From a checkpoint of a small mixture-of-experts model trained on Wikipedia: 160 experts in each of 9 layers.
Below are experts of layer 4 (counted from 0) of a mixture-of-experts language model. Rows are named router (the router's row for the expert), up (a neuron's input weights, with its number), down (a neuron's output weights, with its number) and show model dimensions 0-127. Each number is 128 + 24 x the weight over its row's rms, rounded and kept within 0 to 255. Numbers have three digits each.
After each expert's rows: "mostly gets" lists some tokens that are sent to it at least half of the time; "comes before" lists some tokens at least twice as common just after its tokens as in all text. This comes from a sample of Wikipedia text that the model never trained on. Tokens count by the router's weight.

# expert 62
router:100112112146148125169121105163112111124157137111129110136171153100111120142133161145156107160125133123085173124125133144134125112119125158146106126107127142104121120119130086179175144100157137094178117148178149128116173099164131118139112105100157119107146139084145146079099133082130149110115127149128117105121148133106159093132119133161094139118152179125115124142162158177153169095128
up0:122104111104123112158150146099149112124127136142118125167145177064128114127145083131075147121129123116135166142114140110136130119151089161112090128106141142112098119129156132176074127127132169147126138148151158102151112139108120110111132132151154150161141128109134114064123127130150088170091137094140119145095162128063112084119141097117152120134181154144122124129093142138154121126108
down0:139132111148156147104131107103110130086164159124170170131134117112083152112176069095164130141140128104135139134073119112099128118168120116133129138123134103125126077090130154143127103136134137127145128168108067094124118087115129152083141121113120136097132099129108153130135075153151133149130106140155089116145100125142081131113060118122101134101111118090138121147131136156112099120133
up1:135157119100119137122132078092138083164189140155115110128093089114065107153098128138152157173102139093114156101151136112124138136138124103144145126103112142123150147123122113108072152095128094158121140142135097076132198136077104115119127105133130146117104130125186142141110108130115128136151106181126148133130125137129094128146161160123137115140138116122126146150113174141099125135132
down1:181127111144155153153134189144149177144116117142119091186135127163165152157103134131142102142117136130132121117096127090116153123125108097105136154140155130072137163110121130113143118133131145135184121153147173161117083104137123139161144167119120093081128058112106093131116141109084144133106125119138138154080118154139123110154087129159126114134128102127134127122142135101135140134145
up2:133138125121132133138135128124112160135164144154127167127175163126169102155130087086115110146120145133100120107103123157130150118111104104127118135134078099130140140153180119115060125161157141117132127106136151099166124098106132067150140131119190084129086123101136132089102119125143164116112129137108117090117132116150103131133073119141112142134155117161131148146132135076136173113163
down2:134108137139162123111150142157156167102155156133117150127161154136177106102133092070143129119134122120124120143093092153110127131159158089124171154152169112142066132111108156150106106081149121128096135113102123088132108112086119120139131171158121097150115154135145103148183135160107116134115156113129159145124141159101155104114128143133119143129119109122138130124104132160155060131095
mostly gets: "2", "1", "| May "
comes before: ", ", "015", "016", "012", "–", "014"

# expert 17
router:118120139118147107160138125162106112141151171130083132177205138120124085133145126131148090149129165120087137116137109162138114111090106124159102114115115152112125119117136101160135137090169157102165114137144152127126139097150128083159117116092153102103139153094131137113099143063133162135141112120142117096139150135108134108146123129146084132118128144137099125139139169186150160092122
up0:088124145126121094107165086111080132143158133115145107126165126093135067183161128108127065119104107144124083125131128124125121118104106113122126086116137115142111140091171130097196136129128135079137127129113154135118129114129124135143123145103127135162148127120187129136132097098111128113110131114136111120107138055118130134145141123134177124085181151130131149148134146161156140129130
down0:100130093102094139156114105115117112117165133166116096132199083101144143130122111165121091160128115133092104093126125122089133088123144113123128171164123102155123111119128132166065136108146120111133106170110170158132114129166135124158123121120140129135119152112111111122089138123136102141134104085084140100134113144148091152080137105128140137174114152173139165127107122146141143097105
up1:131109131150194097164136133103125139148111120109120131094157130151118128104105127101141164176104146111150154097111112164120142155126116124118115118088138122158142107093154115132150124038107148131119126140131119130127137097126141058113078111118120120148136147113138152090161115144136119135126110150144127129142102125149109136139077118128066132085155173123115167178117135118126144118096
down1:117109150085104149100110109101142162125160126110146137119151099112103148127132167147111119132120119158127106088103104149135155125128180150103121141104111077133092133118100180127116135144151117116152153130128120141100118126126157127135166169137126120143134136188120126165117126135105124129143096160148106121142089076114110123158175077136171131120127139186156158113119155116106061152140
up2:149105125158104098144152081196125109073133130123114102090134123133108164098107130117157095132113110144145116127123127158110121154138124170137122126128144112170096078146124131128154118133131153138115099127132103123096103126163121130110116112131127159114127133120133154131106110116136108125080141241166127122120110109125134130124127152182095156099132130131083131156142146178110134108128
down2:084179186182159129107139126158155151140135129128169124121078070135171138089104139111103091134155094129103111098126106124170116102147128146114121141131161120141156102160112128126120107101126148134116108137135145134098116111116122163121114177124107111160100132110130084146118089130139108135092127097122145158137178169156119138129135100164125117108156110144172155154097107123122122128131
mostly gets: " August", " December", " election", " November", " September", " April"
comes before: ", ", "2", "1", " |", " | ", " "

# expert 24
router:090111138116148112166141075148116102133180140110105115134160153091126095151137126142132097133096127104095157060159137183123114119124112161137092120116108125120094114114146085161161146105154138116157106155163136123108150091158149091155093102115154130101121143113119140115100124093107165119097126144155110112131143118122122100137138179157124147101168154123113127140144168152122152110127
up0:102127135117104088178148124128101097135140143113128129131169176088118119104134135111141121100166158124118155137158117175161097127061122127167103120074140171138134109134124100132120159103141133081173097106149164120157117115135142087155120119108115110075150128105141134102110137102087129138103125129150120098135120149106138125107112130113124106097120172121114141120174158153169140118162
down0:138118091128160132106121141108101067136166155089093109114180107108104120093112103131146148140101116128142163116163160166108112122123118143186098142076107130135100083131140134161131148124142117129134096117078154121098159116099125095176120146090119156114123176144100132117113136162101172114109128136157127152137144120133131097124114161163122133125151135153145099127146106154135121099164
up1:108120110125142118150144129180126100123137137083128101129131159077115080146164168167182143146116134108141176128163131125146090157120117118148145104105124151120118089144116086109128129140149126125162151111136116156110088111115148129146120116116175125119143147123123144129073129073140154077123131097157128129158117159154115134147120155094150114117105147114155085114166189133141153124132
down1:077153088083127091093075151163115105116150151138118129129112109112167142141114120128146125124157116108137106121156127131113093119135126078076115137139103139108084133146118151163112100200144119141073136090113103090137147122147139162152165145126143159154121082146141092125138122117158145123147105125118091160152105125166124120128161128125136100099111091109114146129094148146135120116147
up2:085116118119070091136130147141132139156105144108132118116149170129108120137144115116133116157139153122112157131136135134145132146114099069120105135119152159145096133140099066150091143105153190138152131100154140124115147091122116086147156091112117154149134152162110159132153143109123124101133177130149145139151110135139110120134141119049147150102092116143158133142159154123173167142103
down2:149132089146132140112029130133112164128098105067145162101088063112125151109118137119115103127124152102122121126178141102133102125134109069129137132164125111122117120136117101140119172123126134129124097121078126109154125120122157090119135110119120112103124156151105114113126114104166141128087119130104118103130110103176086115127124184173126156128118124121133135118140169147121121117123
mostly gets: " used", " was released", " was held", "004", " appeared", " was the first"
comes before: ".", "–", " | ", ", ", " |", ","

# expert 29
router:115111103139152121143159113146104125140147144098104099166135124097082136150125111125155105137100157125111140112142138159172107144101118155182101075103134137112102111134138130147170182109177141085144122163156143143127143119157154117164106116110137104125137173098148117091098160102121154072104123127113099125131150107091134093142102170117151140133127152123129119133132175155146149094141
up0:122112161136148112142107119131109161123104118064112094154130142136140113111183150149167125124097170060114146096125147115160130134153136143155078104138136121131129107123133141153155152146124114136128114097147140177162132128145153094138122126103166104110166190097173123127102115125098154131091163097139147139131126113143156134154138144140138086138123162155122084091132159138093127116113
down0:182119152087153134098142113095155115117077137154155134133104157146146130119075139158142135134133101139119130176147088118081114097160171161146146117128127090147178150176098120113137175111128131114104137140141153087115153143143135128127149149134073133128075121134085150143144107119163132152176134197128110125100148123123122127106155147119152128121135121131133119128131110131096119152128
up1:115127131176151108129137155132124102115126113111131098093065099099092147123117151122202103152144159132105120121159149140166102093124101143130128109129132160125128101132153139183155123141162096135103150128160145137165121129148122120140129100127105138141144096147159136074174163130138166095086140127122105087154146134139129146128131118098179124128137146133106089136157132124165136175112
down1:132134133182149153163163115130149128160092136137121146113094127133110150121114120138135123145135128135178122113095138089147133155147085106138127127124094117134117126116115076105144194137130164167114121131148140135131149130095089136142129128137148142152115135176151069123186123140100143137174113135109131122121128111157142166097151154080091144122145087123110092146128172128135192142126
up2:061098099104144099136165162167146125167134136104113103145136178145134096111136150121151111131113144142119201113134119128161150105077084129110135173111120138144126095133139142131120137154178133138117135127147165133141152117124116112111125143141125148144113122119148170105099132110126136110165121119156138071122210100129130113172124148117142131124110115102141117125105098147140110167152
down2:124082088134137091089132117140099120153158137092100139123151126082138097152124128114145122145114153120113118138102166109134128154087120140127090148107107152127137103123113118179114138119154129092145114173131067152129150159127118093164138101064105113151143085120135130152138108111134140115143138120167097116131096150121139137092089139141102072084142107071120138108117152155121137106140
mostly gets: "\"", "\".", "my", "| Party", "|  | Republican", "|  |"
comes before: "\n", "\n\n", " |  |  | ", " |  | C", " ·", "C"

# expert 55
router:117098127143151096149136092163141107159176178091083106164151143132088124141128144123155115174097137111127149101135148177135127122119118142132115108074092148098092116109136103145149121101169119119113116174179124133112156100139128114117104102118132142119144161121142149100124110102087123117112128153167113110138167076126142126144120181130093132103139144115115131131126165184128144116121
up0:177100151192164143103104115113142110141117179162139111140139195126132145099089158131135146123156128160124098138137124110122123116114127138114134124114116144078173121134101092128132113127086151143154107132115155147119145101170152135150130116110142152161163150135135145070128128138103111107126120180118116105139135114081147154119131100185118125115104152100096121139166113128160148084128
down0:146100176114105141146107149149142103123067146134161111082126121133134100155122131131107109145121161138108162116180111110123120131132166151119159117127120096159100149109181117145091094106054130148135086121139120141146159187107134123125153149107125165132172127130149119126133120126135123123092117141117104137132125117135107188134127155131149145146085101134128073086152115150105153136128
up1:140116122117135134136105094191113163107171141116113152129115116138155110110142140134119103143084146080143155103116140179106120130109123151108130147148109128128161111118145143099163132111177137162178090137106134131106176109112127123119115117132120132111128136107110131148114148113071135151144146164151123120113070106054134124101115157166120140133133163104058117114117163148106140123130
down1:109072103129110131132119136118104141095111149142146129121089109128131170113143138126149118141131127171126177131106118122131097152155137105209138117099112133124112129156115147114136108104093115106177156147092143170107146144117136092129138180144100136128112125103184113120111115131185130150124068124124157096116160139147115151138135110138144093091121180138137136109172110118146088120128
up2:105148118151146107128136149125116147150094119123090108151148164116110130150112143113131129132135157106126128083138122147133095149124149108140141129065110167134114110129102071103095135117128173142186114133117138109119163089139075110129137131086131106113162184139129116096109130145179148128120090153181088113129144102110147084139128158149093120126161111090147133147106134098113149131154
down2:148150114109159137114142179153125142131128157088148111165131115133157131132165134162112122153135146130138139108107145128111097119150150121119088172084138137164156144134129143166118099115118141097116191147125142108101060146095158121136085132117120172069116142099129110130108152180127125137138112107121149143127149162160082080151118118110092103126154131132141103124150126100098156107140
mostly gets: "990", "th century", " studies", "975", "991", "996"
comes before: ")", "\n", "–", ".", ").", "),"

# expert 67
router:123149135125150080119155108124142126156151172099096106132138143117091112127141142129129115160089131115098166122144153160140079129059123130145098130077121146121084089105141124158145142073167131107139129147154127145131178101158150107126091089116122122094144148109153134110126152110112145137125157140151102100124160093105113123154102143118116155100149142141101112122119175182126153138123
up0:117125165129088084117168099141127139063112116132169121131113097111110106097130169134123120132142135103138129127115116139135087154135118113123101109124135163155111094088152070166120124128116119081103083094116125143141138088118181085138137125143149123112110132120134126137142126151094155127082145139107181085099129117144101131121066129128140131080106125147116129112120143127148133118186
down0:109113158140135165158080129102081147112135132166165125190124168137113094112175142113144152116122156107131109145140106163110126153154053112093132139118135112131130103124125123099126118113152136101122168142120144137109136150118077129138113117158115151145131137104097135146146136199133130085125139123149130137145131124078162138160122120073099118102103096145121156130097138149141104140099
up1:120119120128137070122112136149080113191159124159132097141140122115175123141130123147118131149101157153132089139134113133143153164115108126125134106161131124111156112121118151182121163131123183065121096136144140140119154117149104134147123085112144116095164150141099099107072146127130141139056145126093122109171127119138123140111133148114125128127105159143125126117137119191166147096120
down1:111077096100131127099156146116147096180160130128092129097109113132096165129107147144074118139123144124157186129112141140112062100114126130132123142110084121119100093127166188130127126148180115133114117152154149121133146154157124118097098121101125141146108124104116137106129185157116143136106136138175135130129116075111172140099165131174133141117144119116154131112117129130105112123137
up2:104127128159172137139144166102140162102148126087076132106103144140107123114165168110156139135154121097134138143109117117109098122176152138139107136159073157135109126142094090118125131168102106113080153176126125135124117096126145103124161097139176103122136111120188158079091165133120120115100131123139115140140169087145136145154101104140164128110111144105138140161122107140117148139129
down2:108136119112109080149069097116148095073135092154109115133121122139094133139140098102107115124139170097101116129125133174130130147099137117151114144139116153131115120083169134158153113164110140123097116104133133081103136163125162164170121170116132126114124111119105153135164142096152107132139109116087119113099080138165181150124121099154152128174125161116123127124144158126113122085097
mostly gets: " km^{", "- • Total: ", ") | −", "/km^{", " (#", "} ("
comes before: "\n", "\n\n", "2", "1", "- • Total: ", "0"

# expert 50
router:093115151155130114131136095149103109169135143090104123142158131119139082177143138130127130127097140107093136076127142120165107103121147132145113103106109171130128085111143143152155145102174160100144099171155147166125134115128134139128110110122119115105151148100149123123148160097115153133100161163129144107165154085088155097143085159137124134106119142107115122145150155205138155118142
up0:112109103126130109163157097136110115154137149127075102093125158089111115122115139130106108131144124136092153167142140123118120125111124141097155105122142159129130183081104129147163135113159089133143135173170100117119150104128163147117101115143140122110101091116158138118087162094150181125115161160148150088119122116077133121112103115107108144074136137171149089098150129133154131094127
down0:125102096133111110143116108092109144123083152137115113124165119128094142169103122121184137097156148128108165114151171150148103093100134107107119144134101112112137110183124096130134110134150169116130142158137125141100126131130162134125156123200120128126114135072137112126163173110134130106099159129173157131113105123156149114127106144091107064103125151109160128123160139177133130125152
up1:119142176108108135137159105107140080127149106158123115099150133157152116140143128125101132168145124123138167090153109130138123124130125148129074103148140160136135172126107137133153131095112051074153138104139080129140107109142150099133103135116129130145148143106084158155113140137112138143130143080152158160162099149131122098195100103155157114159115156086141141129151123130130139124095
down1:138141109094102109135126149097126145120137149152136137147083116159130104147117166118115114110089171096191104134168086133160150147123129086126150130163139133174122122115084113124130133085129092112157119113115146127136099113142147144116111170162147142103134121164134126106092105103158130125110150141150101070160105125165119128113123157140159127157095141186124125099155102111145098143169
up2:126098098124103109146126099129147174148126158155119141151178139120129121150176116133140143119120118119155166119190150115122107093100094144141153091115119100141127133110099122121134114154146116122146141117145117143081152122076107163133111135093142104109118126163155125056132171125121079134174164142111107121091094157135110137140088159136099101107126121080078143125131126126140123117119
down2:091109116146102101116127145146136143135110094114113128066098121069135156162139147106113123111131150130145127118092157117134143137167155125163146068198159167130120109118151132156108156122118122131156182145124110197157140130135071114119108116115159130124087165127137148152103144106123114145127150139108116151128154163124082146125119106128130141135153163134129138129157132114129111102084
mostly gets: " JP", "Scientific classification", " | Final |", "- Genus", "- Kingdom: Animalia", "|---|---|---|"
comes before: ":", ": ", "\n", "=", "C", ": C"

# expert 31
router:122099110157139106133146089138108094143145139090103109149140158135080112161140127151153111125102131118092148128117145146126109120114115144163104131119107127100119100106157115164145160093141153094155122149128127157104181118162149108164094101081118112114139165113134154089108158085132127103123148144138128109131138119094147097141124125149113139102125174110135096157154179176160176083142
up0:169118098133104092125141140145101108135127139149144094171126143139118126111144138103132133135095154128106136117123135119137112133120107107098159109130160143102146103149126124140134144095139188131177087138156141139095144124148131133181087111129131130109121136120122102074115131128115092111094134172181130098107110158117099149126156178176100133125135166112104129114138144141126203074159
down0:101086111128105074141145109119075125152124132103119115144115111139125101119150147138143144100134143142125149118184132138127116158126106116164122140167131120130121121127129114151098144107066144123161081090106153138097113149123095133163138093141083113147143118157149180117114148117145121118082125158101102102119147168079098129132121127105115161071104140134083131100156170155131155120132
up1:082137113197100122138124101137110136151111147098145092105112146092124152140115121116115138135109131142096129169113133116124124126182120132100109136131121121130095152147096129160123098120139156103190168162111142122163091157140138129143125091168138139121142108143163127077146174109135130106123136114141099138108146061112149087123097113135078147117144117140121132169188146120145123129124
down1:160105140108071117148129163091104100117129108110112135103106145132104154105124153127138113085142121098128100155149127114107102122119103114164087135162151144150164121133155139097153128129115138124102128077185126126101114102137127098082121113098119087099140106136114118114147118118116090133119147126124156140105137150156144171122164125103165073120046121082134121089138113140146141106129
up2:100125116125114138135142081124127096110123113157127130146146156125161110134104137120136121125085175132094175147110096152122122124137101146134141133152127124172100139113118154129110183140159138088163131142116135109136129154101141118159142138146149122150125155095109110153050147129135177161110116122161151121121122104128158065150099156169102120111108165147118116141130176186122137123170
down2:140141163140152117119175113100138157125136114128122139093123116126092152122152134131126110135171126146148124103116149140101169156092106136175084115106141135110121151121129143179107143133079103153132125094132088123157122086142118124127142058136144137119154148136138126121130125104122086126117175144121119139129108132136129138132117097164081052152159079135107097142172149121121184132140
mostly gets: ".", "s.", "\".", "es.", "ing.", "er."
comes before: "\n\n", " The", " He", " In ", "\n", " In"

# expert 126
router:112115126154142135143154066143127111150135152098105108149161133114115093151143161128154120147069135102104134081112154144139101125128139144146130103114097166100133101125149124136143132088190124117134107137132166148127147120133150128145116115135137096117130183088136141107106144080115137116120138148157103092137161108081148136125101187125094127115130156101121110129134184188129166112133
up0:142131154105178128126110123132121144115124122105147145137163147127129167140120165109095113149156202174092117076133139129145150119112145147135142133118122143137075134089141103145156133081174162160117155112130111141156096119108179078119120124114128130147138132085123117153133123112093120142118109110162083117170129190103128128119127125146136095146131139130100109123149128185112159104121
down0:126139182143119125124088125146115112106131147088112083101158141122124167083102113125130177092136128171155126088112142133111114153100138176147149176123133125122102158142123162125151102127158149180121105139101098118128163134087094103165118126106126103135144115150125137151113128172129124131089180106088140124148128143155112146134135150142173122092109164148134086125141133090111118112102
up1:106157136151109134124165085127104125161135133065105134161114172105087141139111127132085140156129132136112091091142140137109134138116148110148144055119141146158129112137122128116128127136123160087110130132139108171102115111132102125123085125135129126087159174103155148121106189129141110139128153166117148076178134123125141126116106077107141117111124152155144127157130127147107141101184
down1:183128137118088102099110142098125121123076069139149127131113145116159132130113106168107146142145121141146144146131116164100124131103129105118142099138118133096087124141107125077099128133077115113130110168072138090089117125145128141119140155111134151137127105141095141106160146168149136123116142146108122174129114133106131062120106110151165068141140114142109104086150118088114130096127
up2:137133144149143112125129086121165080174102103134138126132110099115121156089162164123134120118158122126138124139127164148122135151133107144115145084084154161129111083144136147113146160143162100124084136136132161106139125123142157136116100169118101103089093188077136124106113152107135121107106160158146160151100142136135163134116094164146140172113181140065122124139140138126129127105116
down2:109149155107106172100084120145118122115143097125138126134129173132111154131138083180127151124120136137181142118152167128126143145103125106120124121157108121152146119133106111127123121105087154142098201092114131144109113156092134112139112160174108109151132132101094119139140132161058142154125172156093114148137086126125125157149118127105130124139158120159117092118113121125176185133117
mostly gets: ") |", "==See also==", " |  |  |  |", " |  |  |", "andidate | Votes |", "|---|---|---|---|"
comes before: "\n", "\n\n", ":", ": ", "=", ": C"

# expert 65
router:113094130145142114130150079127116101153167161088085109152154139126075117149150146141161127136087128127119127091135156151142096111112123139156111120088104154080109102089146117144164143106123150120138115148136124135078169114133126091133083087096105130110138176103132158090110131124131144104124117143171122121136138106086145115163135129130137123100117137111113117127156170171127180093119
up0:106127090136110110118182098121098139175127140089119129142124108130134086105155175109170140138099123081130149124124165154090104144111119107115123158138149170142085111139134120142151131123146099169099144131140141132164089125112125092139117093111132110124107125071099183121135142117110141153131115132184170122104148089134125098127133150166166126109123135145108144165110117149136086165124
down0:114140151076128121090157154130151105103080145138145094173129128138111132125140139086126091168127130154143118115124116172105151161138148157176114130140171162168111138115120129114129138119137127124119161156115130127102149086153086141154121122137138147115072127087136107130133159085109126111114098145113138173158124135114120140113163138131111155155135132144175128082157154161160137064141
up1:119153161112146127155076089118109136135153109133101116137119203120107132136169158163110119129136089124120159090122131118120100134106080132158131108086091153092105141144087147120130088162162123134148147153133159113107116105168127119115126109123103163127116086113138097126103113126097195127107119144106146153163124085181136096151111130133134111116119147119139152143155121121111102095133
down1:155177125155152124141122175138108143152167089130110177133137151098065122127118161169110135115102120148123156108110106135136082123160123128131080106172133096124137160151120132136129126105099126163136116108129107137142114106094114107105112108113114178121134137166153106153145082126112097156085112111086166158123125145127108128112117177128152138092153134143112130154125090140112157094100
up2:114087142132141143129096116166110126151139127121121118129142106131086119135122177142104121147133129094142164141166126154156098103084094131124143140148081175140107128081161122154130148150121118137122087185131099102167148120126137117103137078129101138114127113138131144135116118135147101119133134158134134094142145083087093118150085096093125103089164086130109152123165141194131131129143
down2:135113161166179130141128138140165103097149162114140137132121118170097144131171099115168106147118115116159120105102158137105166129169095151136103129140135100140144124111102178132104091126116122097128168106159106129104136126144138168111104158091179157129155094129154094138123127153080101115141152112111169142138123119149086135098117097119130085150133104086128119109155104117116131084115
mostly gets: "ed.", "- Genus", " it.", "ations.", "ure.", "ation."
comes before: "\n\n", " The", "5", " It is", " He", " This"

# expert 27
router:099091106136122096133124104139117099151141139103096120161142180129070110135152122141150112128088139134108116084148127185136102108104125136149107118115131128129106115105147106143147155106154150097154101131133133132093165117146143100162099113100136112105128190097143137105086137065130145094128139131145106103137145111099148086148136150129121128123144146107113091154123191164143163092142
up0:132132127086145135123141121123105112141169136147123103152181168118121114152151139145114110144108137127128120123117144179129172113145137181095110127120090120120119160087139104124125183137096124102146131166126121109076106103150105108128131108126137140128121083130126177111106120144114137148127108141173155151113139139083204126157121113128113138107151192135124113094086139090096112098127
down0:110143135174133154107120127125114131128161102155130139111131112152132171126102072115129152097167097135104154140102139098162115106143116138113135132147147130126114159144115146178140080099095090118143139139100107057086114158113108145131109093137163113150113101105104104124163107081140127141117123119116094088119188115127084140130096143157097124124117143127081119091114138152127133159114
up1:134129076134115136127129066143105134107154139090120147152165105124116080144076131136118116173101093140152114143092106165130112116129147151108107146092141137117141132097119155106126153126144127125132094124118138104188083107131118146158124126093126080096113179113138153129145151088124102066116092114129153114125132106190175131134125132117089139124114130111106158130125152106109137126115
down1:104150159122157143137162123136168105166127118165168147120118092124137146147125093139147163134115115116110120108098116148078176144148141141141134106132123100168117114147112116112172125098142118106169111114136100118127176149085148148127128182154133139172112134097151121089137162143117129131133127073070114105130120133152112145121092078129124076150118112118129111086132156108081130130119
up2:104164113130114109141104090114087140084154141122114133131116158103142079112133139144121131157141108123100144093157100133153168147079141139124166130095145115116155119136119156111125163116159143108134081111130155112113133114137123111215102129091161055144138151130146121127109094115144146084107100121120132103137123118165162107148106116134111134108142118098143080158127153111137125169135
down2:146126108167109149115154148117145128129168127114128086167185097169100114131137093098133141130118130152139154143113135152142130124128157154113105095137144158179129102132140098102137086133152129118188126099117103135147169141116137113127082188148135146119148092170115105134141116143153148128108149150099136136131086142175130155152104113096113104162095111076097109136128102117096120150139
mostly gets: ").", "s.", "\".", "es.", "ing.", "er."
comes before: "\n\n", " The", "\n", " He", " In ", " In"

# expert 15
router:122130112132138126137149116146131131155147136111104123144148194116072105154173158134127115150065131090100150118141137174123087106119128141158101112113126126133113126113172118174148127088176140115161089145139144162115158110153127121141105096106145117124154163113150140082108128115110141102109138131126122099146143131133117109139118137116101169130158150118107108154135179169169182109160
up0:056083133181111129133123125127098146163136106128143134120117098167114136106153103128105161092141171132137161104137135158102118115112096145146112135120103115151118135147110153135149108163098091134111129127129134149105136103090187124113117177100131125109131157145153116122127101129103143136094108118138123162133127141156117108074108120156090071149146110145132134147119112190121075102135
down0:140147126110137102148151128134108125088103106153121112112143132102186150097105125131111107096144147115137144143089109126158109133159112125128127109180135123104100148126139111112095113133135182132097155127113176170117106160128107127151142177069114111107130115072163142122105139137154141089132114105129127150130119092087130144148159116147160114112166166133123161140170163124118148191142
up1:157101138126135104124138139123123147108177141137143140146109109143074124162103127132122121131096154147151096125167129166123128092120119095140101097106098140128150087141169131115155108105130142122153150137141123176138149112181160113138162137112079082094142128064136129114155134103129118163120149149111115105124139088127134125119158173129121197124088147123114172120108132155137105136174
down1:105160089144114116147115138100156138090135127117155153106150119143118179164157112140185155076128139113135106133125138092116135148172154086113124112149114132124169129178104113117158140113112133124122120087147133121116093140158099098093169095139100116114122086155142142116090120139086106149141129133155122118123117090127078094110143146145105080145101141122126099082149153101150129116115
up2:128135116154141126092123135132120117124125140133122101106157091144164107186153122132155149187099102132121140131118100158129099115114124110100129090135167155097114096090146116139118129158161136110140112157118131146112134149135084163108165134129185107127155144156129115130159138109122122109121142106135146120059175062134128143178126132142156087109110140107165090130168144141128140166119
down2:134120109159136125077129116115122126130087099111135108144116119153113118106105157148129133125116130139129103128118143082162163113128141138115132180091113200129141133132115102113066181133077164153143138139172114165104106095143117146154123130108109147120126149138121077115114135076093108134137151129142126116119158125112112110152141123128114110174111104109148116080129177145115089144178
mostly gets: "==", "===", " ==", "====", " ===", "% | "
comes before: "1", "\n", "2", "\n\n", "3", "4"

# expert 129
router:126115124136127103125142103173114108129165176120093119142157128118122092122123136123130102176128173118062159098139142151152110141107086134154116115102137162133086123081158137170155162082179133105163108136134130135107157115122123108150084124129143138120128147101122123128109135071113152122114134139148121093166158122121132069147118180119144147117146140138125105132141151185123129110129
up0:184148120143096097115143141172121125145190109144146111142102139127117105141090137132140133132108147161128121139145128116157082143111069109127138128119121132124094137095124148163132129080161205110111111186132107130130107127164134116158144114153154115136120161103157147134101147098129120104128151114131097077139113126062134111137133136112079145145094154148142156129121144107152139115148
down0:135137135103120139116115126127125129055135124138124164130157147148120122129087081067127118138123091133130165147108115164100124150131128135136140137155136095156136127167115166133170125135162111118077176124131127085148118134085096106123160171111118101168096129121130131127159135139113147111101080139174120171129110152134155174145142151136143117120158121111156152173097091115108162129125
up1:164065092127163119131114103123122134125110135109104142103131158117103147143143136205135130130129138099144134151097167155142123159147089140146067138100131174129116110125079072130155154147119110132120094130160127146133150141137123140120134127100167145132132136175152144115148132146073124131116136136143158102184123134120120119138100142131136127147203156096149135156119113150124140148144
down1:129135111181124113111132137132141144110141109161098130130110119116115137111114113167107143158153161100113106154116131115130146094133135139119194159118139118142122186118137116068158089141162103093092125130100128162163175104154078145106107100121100110108156127140098093117154132155134110136119180138134143146136092092125154136114153113123137097110154123158119106091088106153101123083134
up2:159111150178142146144165113141097097160139125124125099149160127140142122164150145146164099141107143118088120099135120130157119128140145171108097145116092113114150111129131086149121171153146090087165108121171118172117113127163165102098145128127152092151098160115099134108128127104127124176099163127146089152101121081135105152147129158137136108111137141142102134160119162158128116182147
down2:089157092115140108147131119120173109171117101094123156128115122156125105109171180127131138173103121108057128114176135124097140136086100120124105107120126143132108153114146124139098128099146136085140155147137147156093142129167144128126098095145151124139137089112148151147089147110156145123121137106148116109137113100126096107117100136167081152129119156119119164121142144190152154091133
mostly gets: " found", "|  | Republican", "|  | Democratic", " | FW", "|  | Conservative", "|  | Labour"
comes before: " | ", "–", " |", "| ", ":", "|  |"

# expert 84
router:127124130135155088145135104139096115169143141101113113132139161116070110123144141142139098144084162115087148074141114192140115117110116133140112107129122138101096105131131129129115150102185133121143103133132158128095159096145133114128114105100139103086130170108144113085076120079120148100122152127148131101134109138132143121133135151149103137121120148106130117159139202165133168100160
up0:111116107170186140085117087149132148142114179094114168132101136134141151125115135152134130114102184118102125150124102149108104093104142129105129101102079103118114101131144152101134162140161143102142126133127067124135172116124118111107169156104122142056077144133098136138115142114126139158120158144156136128088115129093112144105112163135130139096099142145099118130128135121106114116170
down0:140119127160105156106120102076139159117099125145124117121157097115187144150127119112124152147142120183138157152125170130134083148131090117160148125112104149128112133173138136150136110106104083140164102104136129103143124074138138138149090086098147113154127125139137128113112143144128093130112108099113137161124164090098129099155128082155101112137136132100184132137165079109098145152109
up1:145105172120171108120131112130144118122121143116110135186121122119126144153142138128120136106133154103140097091158181108106134122132109113138119107157125125109094111115155131128158116095152135119138108122133114172124120159165165089125132126122154111116212112116175111118132116122131111109077230124106137078133134128139119097123094147127101157125149123117126101121100144159124157147155
down1:130110160105134132136106144094150146120125102141102139141132094139087106067162117101134137154132089106130146095154131165123189155151117122113100128116177095142111159167117132109151123137131051086113127140116135119124137151121133106101119147097139095124109139105093109098129082140122087121126109120150134165131162105153089134147173136136108137180133117159116117111094091138123108150133
up2:134116130132151142189121103139114082102135145110116096125134156103118144115107174116125127116127185135104114119092106072124123121151103163115145104168114161079162135152120128135118142089148135121084139124123129133115135118127130078149143093126131104110120166067139138094091126095127143082123120126126077133130118128126157125135130118167093135101132187114157133128165135150122169101095
down2:116076131105113145130137136142114126103139166164107126118090160171148107119121145110133109131124142088111121141173113167134124092129134110114107124132128163116104163156120110147104129133125125096166144132130163133146129096077164143144138152137125174154128138115096093150153155121125111112176128130115147112076069108105083149153128102134083140140174102113151137177132137094140082097114
mostly gets: "- Born:", "', ", ", U.", "- Born: ", "- Died:", "- Died: "
comes before: "1", "2", "\n", "\n\n", ")", "- "